Weights of a small mixture-of-experts language model, trained from scratch on English Wikipedia: vocabulary 8192, 24 experts in each of 11 layers.
Below are experts of layer 7 (counted from 0) of a mixture-of-experts language model. Rows are named router (the router's row for the expert), gate (a neuron's input weights, with its number), up (a neuron's input weights, with its number), down (a neuron's output weights, with its number) and show model dimensions 128-191. Each number is 500 + 50 x the weight over its row's rms, rounded and kept within 0 to 999. Numbers have three digits each.
Before each expert's rows: "comes before" lists some tokens at least twice as common just after its tokens as in all text; "comes after" lists some tokens at least twice as common just before its tokens as in all text. This comes from a sample of Wikipedia text that the model never trained on. Tokens count by the router's weight.

# expert 23
comes before: " ", "0 ", "1", "0", "1 ", "2"
comes after: " ", "0 ", "1 ", "2 ", "3 ", "% "
router:535489528489394508600517488474445572509506591458519551478470553580450523469475540412524496598471515519436576445467403544468480563378495621613532481481544445573571539407481532508482481536604550
gate0:494494562423512453485471527396563440563568535405421463497434529565532535473446545506488476446506554479538460571411518463598486468475453569503586444593424467615509431621526516444515465606472497
up0:452483566539504582449524560580431412497447548471490460521592453462396471514471474530448384596528443496469489596521519468500463462576483447553485476496550574494493524525520463488513491519509588
down0:532466495455540460495429531496533545581474465426481541526492455455589479402492471510475478530475415518489609548549572468527512485532513483505517483615515475477497531540558514533494416526482567
gate1:558516480469537563569567408568548412428511517570513563461423522541511537440516514466414577530537511485482513504532517581459509435519469483545568499507554507521497419502481442496460401422457476
up1:516477511533597484447587469493595436372377577469500401425510555487508622531554547539484515438521466533545518493473514620474427480570446438578451593481509521494491523499443364469467494447484513
down1:494551480574424519444546492453528350527502433454524450492440551527477401496443465516500507613482476561492604468486543454460462440562592473531507500528478428501414446550371536457518502549500398
gate2:541510518551571464484533501582464521592451477527466408457457544539527452555417526557486488550518443543498377605556508551460577514398395529552562467475409544544520448462469617513483510560553482
up2:474387471487473497432479495529500446606486474491540542362440504510544541491527531535478460507411454375576481440497570450491456590556455426511472531445459467493563491480420511447412459440519504
down2:448504573499504512473543541472464463616504549482494495454667554508463495563506468460420439543577547452587490502543571524543594486520468443528527570503485450435543560467554524584565491576467600
gate3:498466485435529461557532485525415499479513582550486540581576384446530409543421506556548447573556453485557485518560428575601472449440546481552381510597470477585548452414515458441549492529530571
up3:479526606550483469449503442435406586461454507475491501583524498536614488583551516470609507539449461407542466517548420488445560507408542538545431474528500539542489497498517444394515527500469550
down3:459540431517499528541468436414524467498539552397443453526460597489456466522513409513582518399435473516450493509417482495499529510372513390559538412448472397496470427549522472522444467507525556

# expert 20
comes before: ".", ",", "–", "% ", "°", "th "
comes after: "| ", ",", ".", "(", "; ", ": "
router:484513528437458477467400597499473449489550435506527476446545559452396548492522422529489501524373513559494532453509484401567455529449554481473525460560439488448398419449582450473465456454539583
gate0:513475520505599467618514540526524506532499476504474446430489558534569554513488577439538562463477556515586526529432502491490478466515510511529565424468502515499493445524490472557518571421558499
up0:548472527560470520560469445431504505437406496460480526509454542517495604373499482497595392591431490452520549513442472456603389528561510475402515524496523410499532543474519520499431455519507398
down0:472543539502517441472541562501459452523572473433549464539504508481451509439512524472542424482538451575475536426561463481514486501536498458434488384389513430568455551525437540562474431499567541
gate1:600528459569472511500565551478487441584511577451549515522454505536486454500581567563484490526441416535479489458540539548466521526448488457552461494462470595501516538549648482489390526485463442
up1:446470476406499530535548498473464627444447472389417539472571489478570526454525536433512410443521552408436377500562438512571510552440579553475523476502540588521558577428428551438470567500548522
down1:460479528493657512400438505470518451524435546495557609479546409668464496513497488455535553568569490552502480462340449569458547536483429512455453497489451422482552490456389493454499517467420536
gate2:492471465441470489530469518540540562435541548547542504561449518483490474515537419511434461527442612514493390514440493514438475493461496481524459534575468493488491555544509637540552452465432515
up2:509522511498570476532582587464425391558489582507473627564565517485444508630510437498522573576502484524388456549549436504561539514380433486519523520510483513443482471504478461534458467491487633
down2:465529406463558487474502525453489549450514529573557469555513443508494450551390477414498459551476428516446468563541493385583491452528507475563444559514461552497550572435489518448494505460400560
gate3:466395518505466562516559578474560454476426612554620440395538473579551491500516455455517510468449559515443459465509523421464607523485446539414504429477440508530476515565444471408485465477528568
up3:522566539505394456515475542419477490445573581562476568522444572476424477525483518486571576495422495493538518459467542504566560538495509442416400449512517497530567533539477534487490510544485395
down3:601562592554506474431472522434508486540480546463502567410558459420568455460431481512508518550510578577551669518501515532591543524402556490485463500548468397496540447504459550372550542515487497

# expert 22
comes before: "| ", "to ", "by ", "in ", "|", "as "
comes after: "| ", "201", "200", "was ", "–", "202"
router:419515502479496467490468523503556536476533453481465492463468518498494415512491592397538537537481542524457498496541517470537389447498593427530491477554487468400518473481533521463432543539465505
gate0:478475452547527496533522491467502526463453528491507465468537523523422464500508480552585455543535518551532483488479452478529471450507495482495386518458550596503519448517567535525611508473543513
up0:504481612489544461570465542484496479512533469565469542566457506470482500454585547417439536491418435471479488583452515426581537572612509446586568487472492443405438533455508525571485464500399512
down0:460419498467494510523569492544534536431556513455484464561539498501431458518517555550445505498484507416457432491512422414530542462570383539461455466409454564520415427514448457581522424523532570
gate1:520573459433407510516561500478510608552518453515528517531455433552508519476522529622408574457580436507518470507513556585371491473537549507576528480528522466571469557595501563406503565518440429
up1:415472508576471436459602483516573457489534469512418497432461428489578515535522552578447529460566607467506454442511589508535451506526526504476616504512605419522525387520471578514519490433524585
down1:593552448460474485446531475503514440454414581445541474413464497540464474426398503506565460508472445492462512605542529455586501482522534490490497508482408505420521480500513535456512524568472494
gate2:524515539442452459428493487530510554555460401539506407561454481489515540503629538496410449536490460473449473583457636477589577523603547541551472590484635468607553465527478606438526505486489474
up2:553494457530575425499428581552546527539515473479481515487409478534523507432555557507457500448571484555503543485479492488465603493571584560417437505550478485549476406446561609441455505478534429
down2:522502548611487547478517417400566493430585492539438479546634529485501440549410561498481495496480454478489397498525464469532515492489402596501478495471573572473512417515438521506550563512497470
gate3:457486454534358551474392461443476547555434444489491502497553417485563501436556492460495581520449442553464455443534487540468456472491457479450512478488512475523538446458432550481486432534477452
up3:556396536474495480486450644581509500535494463469452538491552463520540510455556551454443471536480465532537527435574417493494515477462508459576521488473550553548520521470521531479553495492532462
down3:593463582465518525491573456557515368486549541456524528554523532505413506508471473502479507542526492524443412520578554494492537537512476520455499493396498529470566434585460554484563539533458583

# expert 17
comes before: "\n", "|", "| ", "was ", "a ", "also "
comes after: "| ", ". ", " ", "He ", "It ", "he "
router:472497491542504442561470521538514502503468552484488552483518496515469477489495426536625468539506539559414550520507516432444445459516485506495529466439452457574466554462436475505561427446523493
gate0:503474498543541473437573449502485514477579466504449571455463450429443497476509495481422408480546440403489427604420435517562478492484554522543519566542554483488568541539481513339540392471445446
up0:519534442494511526497424610514489493457436428419420511526526488510396451486475439560569533492528437540496452457518485509414471590488471427521507536473532542457528474530477427483493488508639523
down0:524458506486531416505598554512445372527453484426507580536460489498455445389483598469546448561569494537394445551559479444538471473470595491437529573461545537545559581607487432521494503482496501
gate1:476435498491479476501517556511462453539403576530379466594400506504414460504490473509535568509531525481608502569518477436511504475614451557486540419573380505491432564528423492496586363553500588
up1:497411468488440443533482424473478479503528505475527535471401485549558507482588447491513520435497532457534558569492523436562502447443531510538488491580490485409395594506512540474530409420556496
down1:462410547550435502514468491509481545440505392442491481519496662438397537505582491482489566504558528544507591516568474457505533544495429415493486510448581461484468555494491531543527610561528510
gate2:506542506521410486495489533521546481557511515413533514472375549402597521390563459577519559488474532543531490513572568475410533501464486516533463464542383567463421526468419510567532407493473434
up2:500514501460535560450545596499588538488510461542493527490547547480420425428471546549449548547439494497488498563407547505571524484433465490405574578382447515503425522524523528467489545537541558
down2:481513431418543543436540554478520498578428513505411463483575497565573455529522509456493606552475446491520408481469511542533491506493457493499543479568546491501586457557499469434570384430516592
gate3:432441528440479381580509491482486558578542485507508466478515561427564487471506453513511451501476407560446498502516557498451457502432574591497531474418503434503459590487428566486476554492473429
up3:530519464524547611397480495500502514522459467575468466543449420488472454469508530524460473514460419506477511419494447521448487569404486423527418545500520473489504514504477515537516539491466560
down3:528566492711465467472518444558500432486493479474571476468500600557487512466507455585462562489510574547472475514476458468484447552422471537524375537461461442503651535451510536560494509509525406

# expert 6
comes before: "201", "200", "202", "199", "198", "the "
comes after: "\n", "1", "on ", "2", "3", "6"
router:541505526482520504459477453553560465468540515501449416462445513496501510464437406579519503465569470359503515506500426471459484492441466538462441556527632555552424566442461545483431517522526558
gate0:429536464422479479503455461492469453466442521513482437450483524538499564489503487448546488434549472514424526475504400548451459452620526465549468513656500450479440531584470570497506504450548385
up0:550542510529501504404545432483446502485472445310517507542445533498577488485460498468486513469535535531487605445565498427522601455481470420489474472449383493561571531551531524510585512510367481
down0:480486524541462578529485433437614415517457489552503561475431535450492456506506455444521472491489449460499524537498529554484411442481563517555529492525493426502480539535495508516495446537471429
gate1:463439503498526495496490533473434547507487524537512399516450451511525518500519452546477536438489565477532565503370439529483485435525517476400517482475506549540551446541456515467582479488465505
up1:502449463502511534552535520469539525545403489446614448475506497485482555399463446441534458492409522487488567529414503557553485431506510424428503557512446397490556453506463519503526518435573503
down1:465503523525483481538605489526462444489529469423517599513480499503578500527455463564471469464557468535528463504503520525485495470599498535511490463540558440414510432543419525542543548615516524
gate2:595510516419463499473472460576507411570545514408513519592489527517545549541497589452516613537563380522548509564517539474489493360578444474499513563480565522533537528529484411504548511452479425
up2:460455446437520562491553563434540486605466443579479475457462483390416572456561582547455527446535527566454465373464507513520470450430492485525504464482500515477554554627585557496521540490434482
down2:517543484459503528557484508495492508509613519500606446437614521507506480534515570538401472460494474428520477487507531495498586501501426498494443496478493468493438429465450531477483570480476501
gate3:527477537472429565516530445471506475482464503501531525433531505577471456428547460518500617521400391531472537515501474510456454511516553539557578435575486474468548390551527466458529492494505579
up3:418450560501566562513448465668500551446403504534451510464440540427496551527532552413566512505549585407504476576478571497514505481602467462454579553539446545486564441507543481384505529533517432
down3:469559437489458395519505445613501539377494567532529464438510514477490506408537489573509527545491542435496465483510396462489476568434502574429447613430463501542518473527503449491411547569538486

# expert 3
comes before: "- ", "| ", "|---|---|---|---|", "|---|---|---|", "|---|---|---|---", "|---|---|---|---|---|---|"
comes after: "|", ")", "the ", "-", "a ", "."
router:468543475548590528512486632480446507401509521471460466546445504526535510520442504503503506413532484485467508584456478502588601527567488540494581481570511463455502597437495544482535562444513538
gate0:437600487530505533518546417482473554485488644475452507413467494571476503459471594422471476490431504412517575439540529577585525464536445568541604520534434500503474483539473481600508483601490577
up0:461396481486507457548485401522434524462528549545457475548485469497572558493510516448552459455642536589544400526531426575374462593594454535489518538543489483486505525495494557427492472398548468
down0:519499406524486463534521535445514489503545542547412536449397495536465502507481424419555441482439487482478479537632419569466460454527534432485466545439561503533485452553416588494461395543415467
gate1:446512438468543467379522538593544534519459485504392463505368473503462548573461551531469457451569466539552587466602556460476601504454434438540500521532451486518427458543473436512472464429543540
up1:548533505476539479363571577439587443537601501552556527598513496459513535523557525410543463519516448575540460485470491483522541507454395481475520572604510515607523515542553507527498513414548505
down1:468525475566597399542531504494563488508496525484467480447491507530488497522489576550441555460439588492389485379430495540586495521586505525488546409470437414509418535471500550601486449465485543
gate2:407502442540554505481579541483396520584511424516582470505519495490474557497535563476445438366488489482562554479530543455452519467538494411479549436574511526474609485546508474518517482610503509
up2:487510563518532532477554523526418550503571505559507533466504418578503482501478563471538493563532579486614527525538512450455542460470462513528430471549462531500554482453462445527490489489515499
down2:500475578437466489538534424561454431626539486581418417467620447580547544469507458546454466537574596513551547516429487515429389491562475474459416458476552563587499471542512413534488454469547533
gate3:523448499454491384540428513514466482524498485590486505368467502509472565419580539450554485479503488608478387505537473572472567449481578445483507545470517417417476527469517572553486518529557498
up3:569438517531478438520465483435582549512574446520340535430496555514461553512571552470459496525542511492577482539556513430449459494447521458598486459418382503606544532508486441484565540477436496
down3:451564463455514555507584473454498536449489543485469449485524529556530361507470501530487460484502487450535432513418454560491497466460484589471571594554519519573430407519494502455529489490443505

# expert 2
comes before: "the ", "The ", "In ", "==", "He ", "he "
comes after: ".", "==", "===", "to ", "he ", "s"
router:412434576457467480548630385412502526514450450507515524480476496460555501557541593504597466513505522451466545551540496518517532500574388461432473500467509496424456427368467432507503427593574458
gate0:499443507501578468439467513521560396476617513487511537490509567544526512430427518486611529561527468469509461479433534549535536492578515473509512459576541471584487490481530500477507393470459469
up0:392432529491474482399469563518383463431460406492489567483471541501525527522417519458372464603475582601489434472493506593541485507563544418586538445529570579535459514482518471612484505514584593
down0:464528423549506447434544507477459536514489500492408445460485476452575526521529499534575529463353469571560472498401571472534473397476488397480557497468602407469455416467566527456433500518584508
gate1:420435424519469541551540471453504555541500478441503541501428464448563457499496514445518504496524513454494466420504517528527443520500483446510419550514517483467472517502614498530522447550469428
up1:422509609499527487547460465435466452530533537505541512473474549441488499523464556520431456491524565540546498451545439495465456430512448466481504486586512537466486533443530439612473442557504526
down1:462578398500486495490532513564464475523392479458447493554435466423531521508528636504493492487432497525431517427553569467482602593539481545442485540514520543494507486621453460586488560492536499
gate2:541401511531423387457487376409457594461509609465474478492550495516536512575466490452481525543547434428411452600464535551496518528478445486516514455577470544544515450525473465437587526579557567
up2:581577524453583460530451413514402521483484488469472554565488495465487536432497423477554504492529505474479482536517423434485502472478484392525419481561540490397530467560457565520460500481509517
down2:485511452396390565571524394385514557505413497516514522599451473534599463527507477495534546515494564457542467484458391549448449451475457503553557468526515396505454540536431478547378432490498451
gate3:477531563461428588498463528506551603522473572444511501602509434639559492501392507549533519536457534563495618500464544388504527528544491441460482504601520522526485403488467491591414484452464473
up3:439544556449471557533459502517522513445492483507537570463535519516437408469520467447480601472449497518545443590479561479509502507414454489609469481510478591543426586493485529454545443510496481
down3:533523443453446485529484488570449533516535505472545436473488556506462555516523526556568530547462432488538477428456608460477531495341520492523445498465536468539536456515493517525520434481470419